config.yaml
n_layer: 11
d_shared_expert: 0
router_score: "sigmoid"
steps: 4488
Below are experts of layer 8 (counted from 0) of a mixture-of-experts language model. Rows are named router (the router's row for the expert), gate (a neuron's input weights, with its number), up (a neuron's input weights, with its number) and show model dimensions 0-255. Each number is 500 + 25 x the weight over its row's rms, rounded and kept within 0 to 999. Numbers have three digits each.
Before each expert's rows: "mostly gets" lists some tokens that are sent to it at least half of the time. This comes from a sample of Wikipedia text that the model never trained on.

# expert 114
mostly gets: " Richard", " Michael", " William", " Marc", " Ben", " David"
router:467455539485444497485420484451524493535513485509542494496516537500469494475503500533518446508516511487490500488438499506456508536487502510510432438482559505460490485483473498489518493508462504472522536521484518516530472490496494489485474516509497544501514489472516476507522519492458523501551517462514486512556477515493500485492520497519530461509515489499529472471503490489531539525510510496463505509503535522486500538522476453494494525484535496478488537469544496480505510514507500544502526498526509512492508497479524466532515501478491495468452502544511491507532504539480514488531483495488492511533510512496540489548499508554501510518502485483483517489473488520520411506512470463460499507499492548550478475455476503526496477501521493505476525514500526505493479527479527
gate0:504480514483500526485494483480492454559493506536510511525489459485503494499530496527478452530494479524494506470468458533498520536506495512488458434483511521504515467528428507486552473474449524502518497513509486482495518449547518481510523517497518519529510474543484438496511512495461529537473510458501504532523480532487483470487508516496483445487515507479507513445497516471531517517480505516494534499506566534503510506536487489501495509515489499505526551496505494503516491526488489502494497483469499515500555501441541474475492506507522485480495495525475472517465505543469540464543500486463461468535517498511495465505519519524534512538468496481480499510481504518507459516516464505498538523517511512541488466471488500486532507529537468509504574502481504484484525486541509
up0:521512511534482469511458512501488512515491528553515524500501497477485486499505462476487499526496502482460520501458461497499510496487477508497524510472468485505490493523488494506522474525501481486477536496431484503512488496481512520475467474510457561494466483457493452494516545487479489473494485510547536522556506535481500504470455554493488484506515535488514524462441473492542498489498504488499506548512459509496495530532526515507525498514488496501468498497495457480517503487444499469531506472533511476475416521510505469488529452457461478489463523516527488548541514461508523504490505489513461502467548501476506535505484525522552488502486556465497508499519524461510524513484509496458535481465513526523461509493488494561512467468473506478497507493514515527504490518519481
gate1:497492529520498529488491511477501485495515510545549512517498488486507526468474495471520487485457490442467467527501514479499504489548492503468520490507500482502538523533482534495514434501476501458496476485486506514503516531472510519487484459528519437506498476446517495515486522532495491538479440513509513485497505509515489499515547514504495507488493495524480513482499490526505504504538503456516479478483475450500459559461520520483476492487422534490492546488539525472485485501529490524508496517550447491538502481531490498490478531481519509492515484468481524482522519504523523514546509526524544490513523575527547513517486521509475499502554534490503531466486470561480525460537511511488475488508499540518475495478502472491494510468504517515495554534491494510543500464516479
up1:472495504528522467519487524514495474490509517505469434565452465495521475493493511499497524468508467529500536502506504484473472474512479490510474505488445492511499452458537509484478523492517506491519541508530464519543509462488532523512510538523535501519480482486533492463492514541513501461511495467490490517446516495534467540492517497485474481494505525507482470503509473491528513451470435503528452499452540443495513466488491513513496527485519514484478501461499505490519515470508468514514516493523511477519524538440485494508511443499484519547451511445485553503496529479506524508493531517513479489516475536518526488472524501480489509515507491481504516509494551515502494447486523519470514543523492496481576488540514492509507531469476457503482510531490515503514492503515476
gate2:500473503520513501476540477508514533509498517526473470511509530545510537510492489463505520443516533480526513464501527477509519509462493475490465521487517493505517503511499541489532518479473551478514507510552483512517546486538530511510506471508504509481533551479485535525520539521489462514484509471468551458527519495513523482491525536481512473448494523506484495531537553513480515493490496507456524503551490520528497485499498508518497535506534509481501511506538538496569493505525530514446537539523459496496513526492451502534471490504534509514482512518572489524485537525505487470558468517456540510490489481480508487531517535528510505534483492516517512513526455516490545508493486505508526546524488518531530521504522485470475516509523511512518492496543492463500495536519452
up2:498480520431476488515478477513465479520492494499469478509482499540517519514485510485468519475523506480482516468520489486496510525486489479534472488484482494470519499493512532517475469484451472431512505503529480477486505480481517451492535475516473465502495487490490466443518507521501531495561494484495496476488480482583503479591480523474502489470483533537478506460468493508507500517459498521501565496507468521453483496538495519526495498528510498524511517484509504512526485503546491486417510497460512482496468499497488540494513522537483499466475522531496508514473511486544532505535483502505503472501477475486510476525555468520500521471475459529468515472498461527502524471513478510489464491524531496536491503531478486533464496505522505507529520467471521503526475461483508
gate3:517490476501478542460532515513491517517491484520484510523512531510478495475485468489471520525483487499523483492492506498500504521496479478489506537507469507471491486480512525517482536519460468519498477482458488545478533494514498483481501491465459485495517471531507524480553496514471493447530495512530469478510500518478509486519489554483498485489503504507535451512534498547554457521492519519493509490492531458469477510504484474473454477504496548547471530497548510527486514495503468448490524504489523488520508476504514485481517517539457495524510505504465484499507517545487513489556501507472501523554487478506503482496523490522503459504469558508506520557458517483441488465545417523528479531545503518506510481522527484507466476517506491541455544518455506492490470479470469
up3:492503509516544485504497502497516468471500473491508492497510523494521554489471525501548504464489493510512502521528499524485497471531508508517483493491484474480493537538537481514476439473566509546546483504522523444519483532460509552501507522537490473491453537478501525518491516517540526515485491472496499547511484491536516516507519465484511516513491483474505472506492497476440518473519481533495529477477478534518509498504524546498533532502494509482530500504482495502510489515450544500522475504508465500510490495485495462503512497504544466461483448505482530507517473430533449535465489473509494507499548519519498536520502511490467511497500484505491481473493500492548524511472578475463488546486485501477490506512491465506519479469515535475523435476518458529487543486518528
gate4:499480500503464524484560509502496503505490532481481514523547520486504524469490536556506526506522517495510480465564528552498503473496471513476500487486480494521504565537497506523507516462518481473501531505498490513541532476498520468470497498517503502513468487552468493489498470493527486515499496472489474493480500548481497456534550522538523470482477510515518468521527512494495497531507521503431534470493533486492494490485470543543490536465514503515536531565509493507505490481526489523448504476488485467510502509489497512519477518508497491475481467499520502476526529504517471499458533495497511503486461490473515543507481493517470522524490451492480512513551514533518494494516457494484534500534529551561563461487465527495540475518498504507491444535525491465506525495484484
up4:535532508514538476478442479519463452505523471498512496482507465507489484480507472467481492522480496485504485533474506460495502501489509534529527512501508475482523511460548489488487511523507455531505497483507508455462475523486543517521466498494473496502552514456519543511477536523522509483490504511475471519508525463538482497467457488472456517512511504501499532483483502491498486483527526517533456495500458455537533483499531501471489454519500467474486493474418466508533506470529478483531479475559498494489521510516530469518546501466478504511521516492485488528495475486472510522529482521477479480521508500546480439485491523522487502480485541492513498500471477464496510528515536472506452480456519462473474551500522444537485514496494503477489533479502500520539496494526537
gate5:511520511507488472456498558485437508509491539537479493462476490459503502463521490515525500500454517509466545475505526501541467480484532473483469506485504503505538468515509499558497483487490515517518492509520490514469494541538494472516458491516501497512486524513513486461485560467489490535456554503503473481542540507505524505492490502441492538479469527485516488518525479530495505492516518464510522517498462504515496490476517558524515451528495514522496487460498493525495485494474501508517525483536520480507476487506481489512516542530495507528507529500510484535523499499521496487515511517537499467516467555515484484499522453485508479500480488539487517501471505546492540491522546476537510522542522495517488494538511456390504482450465509530483489511500500476501486482512518
up5:481488508517488465533472511491503468503518477483514557543506491509507505580472518509453522548516465507517472480497507481456479486514494474537500511457478504504460504514512534500514474512505529493468514498472537462500478489499482533507460525488494486481462491459494544470536448561535530466531479519477500518521525504458474480532535528491513500493498502500498493524511476480510529517504505534467503502511459464491479525488496499461532504487499511482490503547498488493470508511489493483500485517501498490477545468485534519462503457481476540520495509487537467459518451507491476554466487462497534486458509501498495502501452525460483510529496541515507504524513493500518488494496485535506512499526500477490514562467504532537507466481489553444564491522518500522517523507498443
gate6:468521488531501510513517551498520489501519546494518504505486466505470499496545480485467484537515475474493468486494456506524482496468445517453526461540512521447488483473526543516490538554525567544458507470508521465513483519497470526528508511470502500485526516493526501480507536473472446500520483467491528492502495500487480495555474505473456475446452535504463462493547513516490479524502500535465507463518527504495484490499481461533518450501483505480492526533473524527498520431494465504484518477498530527498471509523496528525513519516535488471476524486518496483483526526521507507535499521516498513536513477518498477484532486493503471528492492551497528544463485510520510513486470502485499484521497498514495465458502533460493471531482486493509527544482486478485506537533503
up6:500510505511526535498487501478545486522501577493510495472459525546499515463515525493557509509525455508492493488474487503531492508470491513505490485488569548478534492480521511551546513520516474510500457480524518547534499516510465562499488507523501511508494493503506451486518518456487501464507511532482496464509469487518517503537488543495473480485513488521536471517552496482536495523490509508477509453555491526486511507500475455497496503509524477489465553488477566501450503484498494509467548502477520553525483526496517541524518494489515519476479500524483492494513483530509499495514491524490526482559489510484495468532529462501504484539500483547487534500462482538511459509507474507495483465528462538489481467469532464507507475479488472521507500504519527465461513485485502
gate7:510476480496514521520524498525510497540524503470489501481512545466490474473439492469506547485507495486506510516469486488492526477500496560492489523519498478498458482502478527473494549467488510526541491477478518531465510495537456479488555490512549491520518496498460496481524495477468466510507494509497552488508496524488543492500459511459550507504447488501488491509501508498507510540548477530445511520515526511534505525481550490500481515493530482512490496503536514497460486506494465543488538540491498492504480524501476509507482537507508476527515451467480515530494504547460479485536501529500543493488489527456485484532492528524507487526460485538487486510490464550472508562501486485475485550526465520509491476516501543448518494541496530520434516488490481492450527496494500
up7:451478510468559546469471479541512508526515510442520519509455504477457528529542504524481483516530500503472471462518502522480522512559523480520504497493514463553500498522497473558486468496513507491497516460510518491498469511498494495530504514522457522543510521497493498497495549500506515486503474516506498536539509522520489477482511504503476529561505502488520509461519495534506510526453507505545489495486479495479508476533474498513445492517478525553485496507481497505523497477510496495527515502452476560450509516502543481524520492548482526467475471484556523485488489480510528479506491484509441506513506480483554501536518498492473497488526532493504545504499515475468491476487528504489466441513546489473497483542520504522500463485495515506527532498462491518547464498530469
gate8:486469492525486493519529497492497502513434524530479523507493515494474511495518471468452510493525466490512469497506476516482503468517440517487446543496481488486485505515493509480506487502499507515488487555499529491514512500557488487518482520496498499524536471495519476482482532585450518530540483492465516467495495504583549527530464475485479530448490483505496518521494473550501495533460517491528498492515480469474496493500479533487526513528513533490464475518491520514495500507464449480475513510512473489559505555493476496489452506506508508534470530485501479462527501511511519521474483485530502468522484481493505483479505488467487472537473498497475490521472470545503512485480492515459512517487493502491459488479512458475468467509467543527479487437495484490463555477496476
up8:494461510532474527478467482488501506558447491499491521471456492508481500487472525471504506477493437502512501510494469499497513495499483498551486511513479462518475484534484512496496506535506477500513513537475507452477518516512518480508489502483476520475525499487549452479519497533472500531520479477440509522527513508493495475516474508486487525486472517479481526521494471522501496567487540494508512504474489490506463515532491495501536510501475464492482494493463582500530491533462538516467500478507496483509455540503515495474522519497470507494488500521459465495504517498510500556536449463491536500563502458465500494523509505485503490525487509500517497503460527488449498501560488486474519514436511529520494518467507464483513511487531577502471494468478459473498492456465474
gate9:557519486523536518524559463504497502477498508449484487507515499558462518472524492524511524524520463501546515502462507498486505514531506506473519469499459504515482499456513498508492502455492533479499552493508467491474470517496497491508516536546449501502531520487485470483481519497487523520498492533491527492501508500508510513452483485460490494511510465521518492459493518543508476546490537494535507521508464502520442509447482506464496472513466498502534504543477511489525489503524506509457501474537506524467481528521545436541524530494496460483471463498509496536488524518527505539469527495478529497499488458496503506505496444470476499480474540479509481496487528498502517528504517491498423500521471480500508488508513511491502494500553503526529490485454444453444478507470511
up9:531580519516509505517518479527523492499497512500477525504500447532452486492526505503489479509534441531521505489507506488513467501486483499526492483534476525490505459509487501508495559489530532487479543484535458476510487486471511488518517540487488505493485512486519477462510512509451478551524531508508538509518509494499534530505512513530451511496519492489513509503500517524517493508466509512537493492511511493501474491513483509506513498518490454525507484560485506464500476492527503511513548504490514522453489493481495493553484516509493483456451462489476520475540494505538482512489510499474497467503484445453479485495531436484482480472460520477491513508472561536472526460509528484533436463508472506462503514434501517506514534476527520543502513510558475448488522526499513
gate10:513498527535500534541514530519502471494478514547484494503504465474518460508501489511503515506478459477514486477482506505488511503521557466525468492525489464514505497481513529460533495501474505494485511468477516492510471448540516464491530542477572476499540462491503503520450512497490533484486475513493486507519464485507533474543523525507499568471510544460491502511470534517462522509481450553500537483511479449493478513517534484505507439502491516496519519495533509497534477455450503520501483473486493543519519496497465556480489495477523452560512473483492492487493525488489563499473518516534478497506498541471534507507510505515492548517476497497509495465470496548482523449508510516505518514484499534479484521531482451487472503530510537503478529491489527489511522494501484
up10:472474530515498478469513563512486512496493498499524470533488482501509450471533528515510509506476511482505542537496512523525492456523504496542520490466478473508507503510498495554514520536514504503507554514450494513508505498522520460488486495493513500502543511542499463505440501497516541488489492536529490514561487463499489497521490512492511529493508519451496489479419496498482485507470496531477477481514504449517501504514462528506501526536485540479469494473484466499497491521478499484507438503479503527545482481487477556470470466503467500543489472485497510458510535482460458516489534484498503531481510496499461487513497476511549529537462472515494514514518508511458512505547479481497507484484463471495488456518527439477471518487520511452498488482469460487441506480511524
gate11:500530509499498556495515537470453486470509506519473517499512505484489480503534441491497514515528561464489508467475471486490493465494502492490514525525524482477529484469472487519467503512449539508515493448509479477501488524517536489512504518504513516479570532573494520494514495535532530506526499514512505492527525472476488476485474504524462497547502578512458492493521515502506456478490501473520510500566487486506486449490490518541536505495451530512538477513487491540530536479487442521499528488488533477465520502524547499491473514473469503459507488500484527501469501532541505522565474502506523499506500488498500464485532507482498449478500506508497493519516499489498539473510429492475508489512513535484514522486517526502482468442459490477472482484501498493493496488487501
up11:536495479468503468494515486504519484488535478512510493461500472484465542508455568473512528495509469549526509485507514494487531525501515533517487446483449547533444544529520521503511483480524459500456493519507468520489514492489494483501503473479479507504471492457505491488509533444492468503530499547523514480517498546500510483482470475501506502499523466450488492540502526546515516544518512517511522494471478529494498485529563487492514500487532464517496496460482483478432453542516505500501517515514462484501515497492469537509539484500539480484516485517513508505496465511518511470482476460503505516485489491508505539540524536488531506490531494544516447432510531499510482501456507517517482506492492515516467479551489482528497508503493500535544523497504487464482512533523448
gate12:515507469543528460499515494491492480510513500527492501480453513515516519471503526474531515517484489502521502522483487485526480509548444501481464498492487510483454479493515538510484491504494500486487504568524496501488518477532506508551483523474503560473529483544481460437502500494528493473476513514529513490534468469512508532533526512497532497482484506458465474498560499515514477513499512468484495486578515467513520526453514488487508525518540504543495492461463536527544483507482510460504496492495512510524478547479478504479526476496513506488463487467488488479488489510488499461484499467492485526499480501537483533477526510504502513529481544545503495498518525525483514484477446507488548496521497517444501441466475545520459508506540564505486483534503482480493530450484517
up12:456514533526507508523483511501512526530507480499482436479455480512516504493480492456520488508461480523501502492471507481506459515541446442482487480450480514525485456507525508506504503496480537478504522548546480488525465467512491475517498518442497516494556530514473468471520514488505526482468525486451533480526472532547479462485556466500535511484509483482515471517523502515495455505504529524465491514531539461511517497462505498504477472527511511543505532495483508534550509507484525484478492477480538504489479513519497498505521465495510531499500455468491488501501484522463536499505513502501486493532494497494450520507553465521482496522403489501480524512515493508511480504496482516502548524536523523478502514489506525513490514516533543527481477498545501505532493487444502
gate13:488480479453452507504493498545514496466434486544521496503489517501484502432539469488506431458537519498516464474497515490509485481466481511516490495533485540535440499505477455508493494485478486518491505502516465497503519481519496529511488485502500533504536486505486488463531564453502516507566520535514518481492528497517496474498471573514488483497494494490518480526480511540510489528496489492530518492463479470501474468502470511481479508512515502467512516493490497547474508511493486503487542533477450496487546488444487497475514497521555471485496497504493453519491476476522542493544483509503517456501485510485503508485491511512450506493529439506520515498485513508482467501514494515438462489532474497516493507509502499533511467513493502493502548513437536472456474521478518
up13:457495509476532460495468512480476508544536517429480502536517466488521500519499522493516552523483460509439517506518495518486496482500493528516506458453499458506564513529501499488474500501507510494527519517495498516529464543510487501492527517540489477515472504520520506514515417508519516508450474503507470521469506494512478532476496450520567515473534479489502492473483466472493518454501495482463496491530519509480543513534511464529542527532504478489481477528501518528521495494505522466514496492467481470551482483515527514515495517494477501500504498479512531490519493529477499534471517506503491519495488517488521514533528463501518537529520567493464475487479455486477501490470499487518528477498500485488470499517493513440500545466476501468478467500516481495581499498541480
gate14:563486446485538454538536512552493503522543490510472495521465498495517505505513497511508472516498471520489526531484489519531479525512520468505540471506495499543540481514490509496521497482517459505490499521508505505501502490491500509518481479484528493514516472487467466520438512491492520529478446521505473479478476473533503545496483498503501504516521478464449523486510515496497478479466479487496514474486499459526487522516508487488524534493488463474477460539519472481582471528549509486526515479524461499518472564475515521538503519495525497489517507529516493521471484519500505506493477519532500475453522481460509489489528487529543484520527490540565440508487519505506501516551538512511486546482457459507476470546490519502513510500490492505521488491518438467487535511491541
up14:561495498532505469522510493546509525507495528487506493503508478474509512507515478519548505489507534511485517534474538494574498534471513465502469477530528480479495482510490470520503497505557518501518469503513496495531454515526471497517530477514499487521505482468505488490466498497484512482502477507481487518479517489493491533503506493453476504525563505463503539505460530536494486516464492528504501493542490484534499534520473510514482453504482484514465473531482484482495468447512525464495500487518493519518503486497504516554510490535479504473559493501482460457474476516512545513475544481481518438524512508495529504559495496508529485503517498509501466433488544506483457500476512499487479484475459416475508443532496491478509516470538490492533500504516493473521567493523511
gate15:483480505464514506518508522506471482531486495514526456494510525554493510483539496524493476508499561442502527461476469508477511527446519488500461502537498485494508502497469508516508495498481468517478516490483544469502520475538463523437460499471540538516502469499483509534445503483505498532576470483470524516484470493467476446509497520518515511457493474499511501455490526493494488532498525503502533501525531510512478528462478498509541485520522492513492517498469481503469455513480481487502474518481517487539560513506492482511529471468465512515486471501493454520478515493419485533503490528486479486507512481503481505444515507477470497527480454516477499513497496507481539464497484485510474517558508483494480498465448506480512528547498469472480526486471541474487507493526508
up15:466552486481517470489490486479486514481468506514478523513480503473456495505468503464481523492544474573481521545522489553507463496544518506531506505486482529505484480496526495495511485466504494485512507488531471500501484495448506495550535473496493467487525522511528484510547521462469497480440499465494504496520532508511516539458508486514505516542516513493477518503485459500492477507519499499507462520449476535472563480491492469510520492499490485510517461521540522480503508493526495522499512507495493497473445532508504514524502529522469447484492580545519540520507491490563517462495488487506536470478522490506522483484494508509550520465493528489508449498467501446507512489453564497482510465481492514487488515499520477503527485481509519508545504509513476514516449536498532
gate16:470502469535500496516530502478461482515526499518521515520502495528458505504539466458502490484492505532503475487534510507538508500480470484531510499493488506490497461482508504436477526500487522487526544513496495507482468504505459476487485541437518534502454520508450502502526521498511487532500489503494555486543510474536494496512508495495489454522507506518518457473505493562449486551487513498489491493543534474508576533535503518478466488521492459513471521507532504530500540488499509467485504500481501463482495525494502502485497478502470504509489489494456463516545494494509458500512523545475567518513508504528524504537500516537519527484490510495559555499509487509470547556491484523497481473495500479483528511543518482497520497542575506494512488509495504466475521550510536
up16:507505474481465469507477497501500505509441516499480491505506511479505505483481539489449500533488477482517521522496488483465475478523546479494519502536495469503480566497494485538502504497481476495485499481497491480537573475494565481474501475565469472488489487501523460491526467507477537504541517532468484490462494541506516497493496534524531517496479499501490531516515516443504524477529515465506464503460513518476462478455499525558529546500510515507521485500459548459532492487503518534485502475490494496502514468486529507469534505487542504477498546485512489524474526489464515475481507498507474496471518473495492532507526489489495470476507442508443469504476508462519487468507517501544529483524505501494466484449482502487462470464474532499525497488507495523479422467483498
gate17:486518535507491545550442474504513493489514522474520524508476572508523482502521484515519470475472494556536500458500513488497501517529490563501482480487508493525522487481501521494493494512517509505494475532531534543501518495543535494534522492498469491513495487506542481477520561501544501439483509544483487496500511509477488486491505534520538485526503526505504510489519464484497508497565477466518499491532515528523535509544463472506465506495539498539480509520493464504508481464520497508484510561465521465511536494518505484553463497537554497522454493517524479476472487517469546452532499508501476509529485498476482502478525487515505504517479511469507518520475475517490492510499440508485507530499464551530502470489539565499496475504517515520477541529512472520517491483520475
up17:529448466512508493454515518476513482499510454516485469498511423491503528506493524466514560507522496455452487522468521481521509516472506481500543500524506517508473526493508501487489507466514503524510480481481476508473482497454476538475481505475521508472491500495459532525462434511482467554502455493546492520497491476525525521493482474507473499454509450513477464542490520502533534494425515496541527492494457479501483487480519531472505494495495519487509453483515530497502509522482506471474482507485475543519430497474484550524527507506467496462522519505496507527476478485535481530477511479516504509462510528553496495544478541494488482469516523532512483505493521462521488460501509500506485498461503468485477510542528504492507516493457515531545452502513496519517503503486510
gate18:499486510497522539494505491477508454497474494458531483538538532492476482517537502461523494531523509509499466457511498497476498509485460510503461469505512471566523536512474536523543504488471479524504473479521544472484481504521537563504524455511521504511466473526483453524512472473508498493505477468524526486516489517497519521534501520501460511499501476471527475520504457515509551528536511514466497450541493528512486542523486478488473503436535505493502514543494471517522489515512481525494492494496514520515485475496525473490505526488493489501522496544512524483477485443488501499539510519482503482514486501459484502455530498528497527477499477491467513539509433538499489519476483449527477523521492522519485468492425547498506482514513499537515489531527546453510479480516462
up18:500509481504476438515520484528529508509496525516461540465478458493500497511509513518506491458487483471508534531513512460515487483526530491497550506475528509450475500455514469458510503512515466460477496521429444492526499469486470442463479512469486501465519499505524539500483546483512521485473540526470440493505469458499493502458517475500463488504495526490492509482493538454500451461501516498494541547493498483485515454465521513521518523553455504541483465493479526462464526499508542482512531534491511484485526537516498518478505469508511525537516500493502512512537522512503499515470490475520536494483505499503538522487497487512481466517511542495514486458527546444490503506529522518476513495477486490495532540491501518498486478481514485457510496473478471530497527524485529
gate19:515487509521525561500499502492498517464492499479484539517514542496487474529507482498514549518483459521487488499522480520504485499476520474467498493483517516506555525469512557486530515540502500513539462522508500512488452489528492506504489488501474539503529485562527468497457521489472505504472549523499526494465496474529495483502527509530505501489527465474484457477498564523492490514554510498488476518492497501485455477488461475514522495487483578480512562524493502538497493470493504486512494509513453487480463510442461510508460537492495517514553504484490511478475487488512494490505439475519512488452490499515486524484462522558459508484473478516496537482493528502470465477478485483500482509484549465508486490463514481495464527577463486515524480506532474491504504512487494
up19:516489470515470500469550478515529506526511464542489462460506471498468511499478517483499510477499570471510486477492513470495490486489486521537542505465461519510501502529495477487458497494516510493499549507504518462539505523448474501461555474485528455496505493471483511528534461541541492498514470459526469504500478449522521520465479497525510499462491549552486526528484474493523464479478511508528509489516468492509505519461524524475486539501484448518514489480447529487505496514463534490485520489524520497480483494468551491552529505507552506500496509507523498489532475441484503533492518509496483529490514475511498507483486484472445478517531493494532484520514527441502497522494537507556489477532513513519498546536453502506500513490519500435510489508515505521512493503524494
gate20:521492469533499507551480491533521521507485488475521498516528456497519499563498487491487478504527492483501490517513498476502482492500473476514500491478501493464486515502524524505456489468461513527537468506541545500488511513441460549551477549502514485480490487458541476424487550521497532498447499493504476486472471500514494473518515506465451503501485478487513483517463513476501478545507483536490487485498525537536521522506527500493489490489446466522501510518521441494530490463533512483497474499498472508498501513482528501539471486480510531529506514528531500479470465503540511509495487510460521498498476459502436501462498500488422488486495476512474495487521478523466517551542466511495507518501488512478477501530491498533480514521498538440513478499506537487528529510449478
up20:473493531485525485520492503497488458513546518528487510468572510472451479537474472539499501499488499520519491499524517491473525488487517516486484503457474526533519459514503500501499471503484500558499475495520496534504512472560526549452483474454500504495517550470481524480571533494513474549509441460485532470490472489503494497470475532488531546499519506466426514469498480504504526498513535480525504517497498481515523525435506497462495530513515498472500482477534516519502545526492460529487530512494474466506483492499513468513506509521516499516445515537515503546497529460499481515502486535534520476474522490494474491511488514474545483484531503500515492519522526475480499514486521503465526466489533489520471509486473478471479503462447491529515503519484475508459517469516493
gate21:540493491485578497505458499553436467553553473497487499504509459495503504518529511485537459508477497498497513493494536532540549477530518485519485505508482463481495445481531501517489467500459514480486502532522514494495509519507529525528524497492473528472472539504434502497477501520523509459495525500487466494506499485486509481532510504500461510489490504470517498531449489518517554521493502516514497495524504511466518494480449481506519487498480483522473471430510447504503515509521465524500538481481504514522519471461526483507493507475476483437484465526504474465444486503511470526526487519520455469503490504514533517494492482424564538536509496508498493499487473479520486525494468519526496484473493515479512483490491441504490487480519535496463513513526531493509509490479494
up21:484520494500460497462533505475523501496450485487505470499518534496544489486507492484499529488530470515512485513484495464519531505458489461492471501477497468470439489477506490501496553507516461523500470488517471490446520490499524497477534457500504454512506464507488521535527512491495519523480494515518476502494522491474544524449482516514529543525476511538482494541521510434520447486506518543463517485517501458506474503531475561530495501492506463496520519526518553511490485511545529496517496514495549467513482563487479490477515489523469525524494482492448462517512505511554497481497524482551529528490478500480508491505502528533466440454481512475536486521488540480450525485475525498492476519531488501493523491514484531485464516531502479506523453496519457494501502482506504
gate22:529520507502499510457442524497474527534492514470464519511491482518496515510444487487534494538490519498515513471486478505506508503535492539480520446497530502505506487426485491487534469514535493514510488528509526493467471460547496568495508488522496515510498502566523456453518510479480500495484462515488528529522492460480490517506547492490516475486465521479442498505499468496521528504523500436463489520483498488517498516471495471500496493486475481520526462503471531500537500510554483484484454514491486546544469523463442532514498485498510466517500524510490519496498491504484534501477510475502458482488476473499488531457501471497491499525473521486547500480487495538506528495520465514464517464489454427507498519505502467479468492520502494493541503521485498476493555518512547
up22:499524518514463510465509525504515524517477529496503524488472497520528455460520489498471474550536500506554499469494501491488487522511493511469540516525494507471487511474487529540535493571528475507466524530508549487533531484553479520518526469478520509510546518511554488528468504474478490448467505512533538492487544507448537522477531488467495459536472501543498485516515468512531506489495503482484483496520465486478459479509506487485465458511495463524488464470486502482451524511480506503514491488521511511486493474485479525529469518530510510529476495499483508494536489485517507522459492503534452520487505447517505505506483527469544522507515487466517533491524509496503541529507429523519468483516533474566497537493495524507537500521510492488503460473485463500496495521477543
gate23:477508461490484511524513498506486517501495513504520450530514517502451540516499477528516500501528495471503571497487489523518530496494519474455447492480471519528516461532463531478499508480447502474500535498528494457536569481534526502512514497508541503512508490561524481501465498494509473524496484491492523452515487504480460536474460519493495500494527507502514514507533492483526481502521520498508507500485519527524541505517504488500537512464494460472469550497483479515583483512510508552520507503499507518499489529517481505498543554489523528515500533538447528522537506469510530451475467482473495476523520492543475474506533494506517515542484513465549497489542507506474505480499479489456569509473523537518536503516518466478502496507492498546511504502493501491452492500481534
up23:484505516491534468498496487508512486513485463516444462515485510518496515458479495473463498558465514531503545543532513493476457478516490471518495483517506509473500496472532494511492514521505512509529482484520501551477527546515490532477546508530511501453466469514486508515479517489474491510476482508474518493489540534509530518495499508505516526522492454464505513529426521427495526487457508489486539508493542488519481470466545489482545483530481553480501441456527493530504496515513451509500479517557494531483501475477529493481508471514506499488490517456518479505546482516506504475524507544494475497499514511504483530533499522465535479455525475503473522456468498504501476515477537488553501488505473509475470489505471466498535485456511520493501461534507463475532481477494501
gate24:506525512519523474491443507489493499501493498519491489463509525544476529523557444496532472483511488494461489482502497523514499513465488478515493477487539511510508503491488501516509489475544539503488498492494473498537492471574485506480553532507533523527462528501481485476477494533454512487469516493502503535492500521519464526524551499493468455516517538470513484466533511455493546490497523523526501469524527514538489517490499502476504506467507533498491549538532510493516464518510446541497555496467491521477504541493481496569521454465524477482458495516464502519471483538499502461519493534504530517469525527450531499471544505500491500505467530509512493531490458536513528494482518514461516464502529547506473481472498506531482472496528542507495502476462513507498503487529501
up24:477473483493472501456553511486483435497523522518496504493473519468481479479486545489476505490558503527490486525513516479458507498520487505444491525487464511518507535511500466462511507522467461498459530510498518509486478511439522490537432496471442460512549481460499511490512480504511479510512477471500473494504473501450523466493457500513506527530461476502517488499478459502502492497486497500463502490456467485472488465494518527535515506516493486553524478480463526536493527533500499458488460503485541506480492506510516492445493529495495523505550514526547471505532501459470506540489508475499452506527509496519511483549430501524533480503499484491485537511498505470437481470525484495505527511544474481502509533503525487501483496491476503471510494515535482525508527506469500
gate25:540491493531492522506509511481490498488503449522515523523473480558497513507512498504475474488470513484533526515478529507502466495486479522510506502476491521467506494438482470538518486485519483496515551478502499476533524477480483472490501495493519535433453522463461460518482508461477509519542520559478484502511505522493475468535571498499467486495492483520452512474520577515477542457490502471530511514454556488501498477499482505486504540478460481446463488510497466524487475487489524518516508442524517478524517495480529494535514538518469469484518500482510487552517510507502498496536530479510490492519507513486540448483500503517507483523513538544465483493459487498489509508489488476507488437496508519480509455512524525441492519516513501508540472492536474479496512503488491
up25:515480516467548493456477507521486553480478494502484520486509509479489505500495501498542480529502478505448464509525499466491556512542483499512476518484529490484480500511538486477466481537482466518467485541479526507480517546481543573530527504500479445540517475504531503462528512511495495499462465455521499512487495482497550472482472467451507520479506510503478507561481421514492520527480485501460451466545443504448492478501527494531524493505478523532541485471509528506510531477518539492454501507506507467497498502520498511508544472487528556458459503500507490480496491463517504508449489485488501459493509521505517515511498517499516497473507481482467494481513519485485485544474470508522514492484477468499457499494475452512501478474539505506509484460500515495508481500517505
gate26:493464494523515501542519499506534509515505511500511480524475482484502504495567495530508499547481510459538481547488492532509503536492545498460472536492527518496480485474443560515527522475485559501511523528496522494516504476540480462501492451503493544523550547504485474524470466513507497512494476464534515536501499513507496472476501543499493484502500531518490516508495475488532482509491485476476541530518530492543493503534494479454496525505505535487449548506528442448489525513509479468475468486531507510492526498510518507492508480483492494482507463525527503461501493519478522493504492469547495456489524485489552528539508533520499480522494519491516506498448465540528427552524497470458487492527472506527505469491507513442483522526499487477468479520479501495498504508494512
up26:501564517485509482478483460495520491462481459506494544506543520493485484517419499479522532469519485495459501458512510499494479496528453508535526492529493507495525497511547477491487470501522480488441511501528495495506470508481487533486472546513488515491497461531523511511499482529511520476527513549473463481501528468497498528513511474505532534519480448514503533486510520523486496535486526483526480483472469520488537468452505496517518468529499456485531453505459525552509482495479512473531499483486498506504502501500483519515503529548525498510485482507497495487483529452523512514485508538485486508500498481496484483430529479481508543520507475524468482520530535502459551449495520505537483525511514465511485525495478479553556457476491568522544502497509495521484495498486516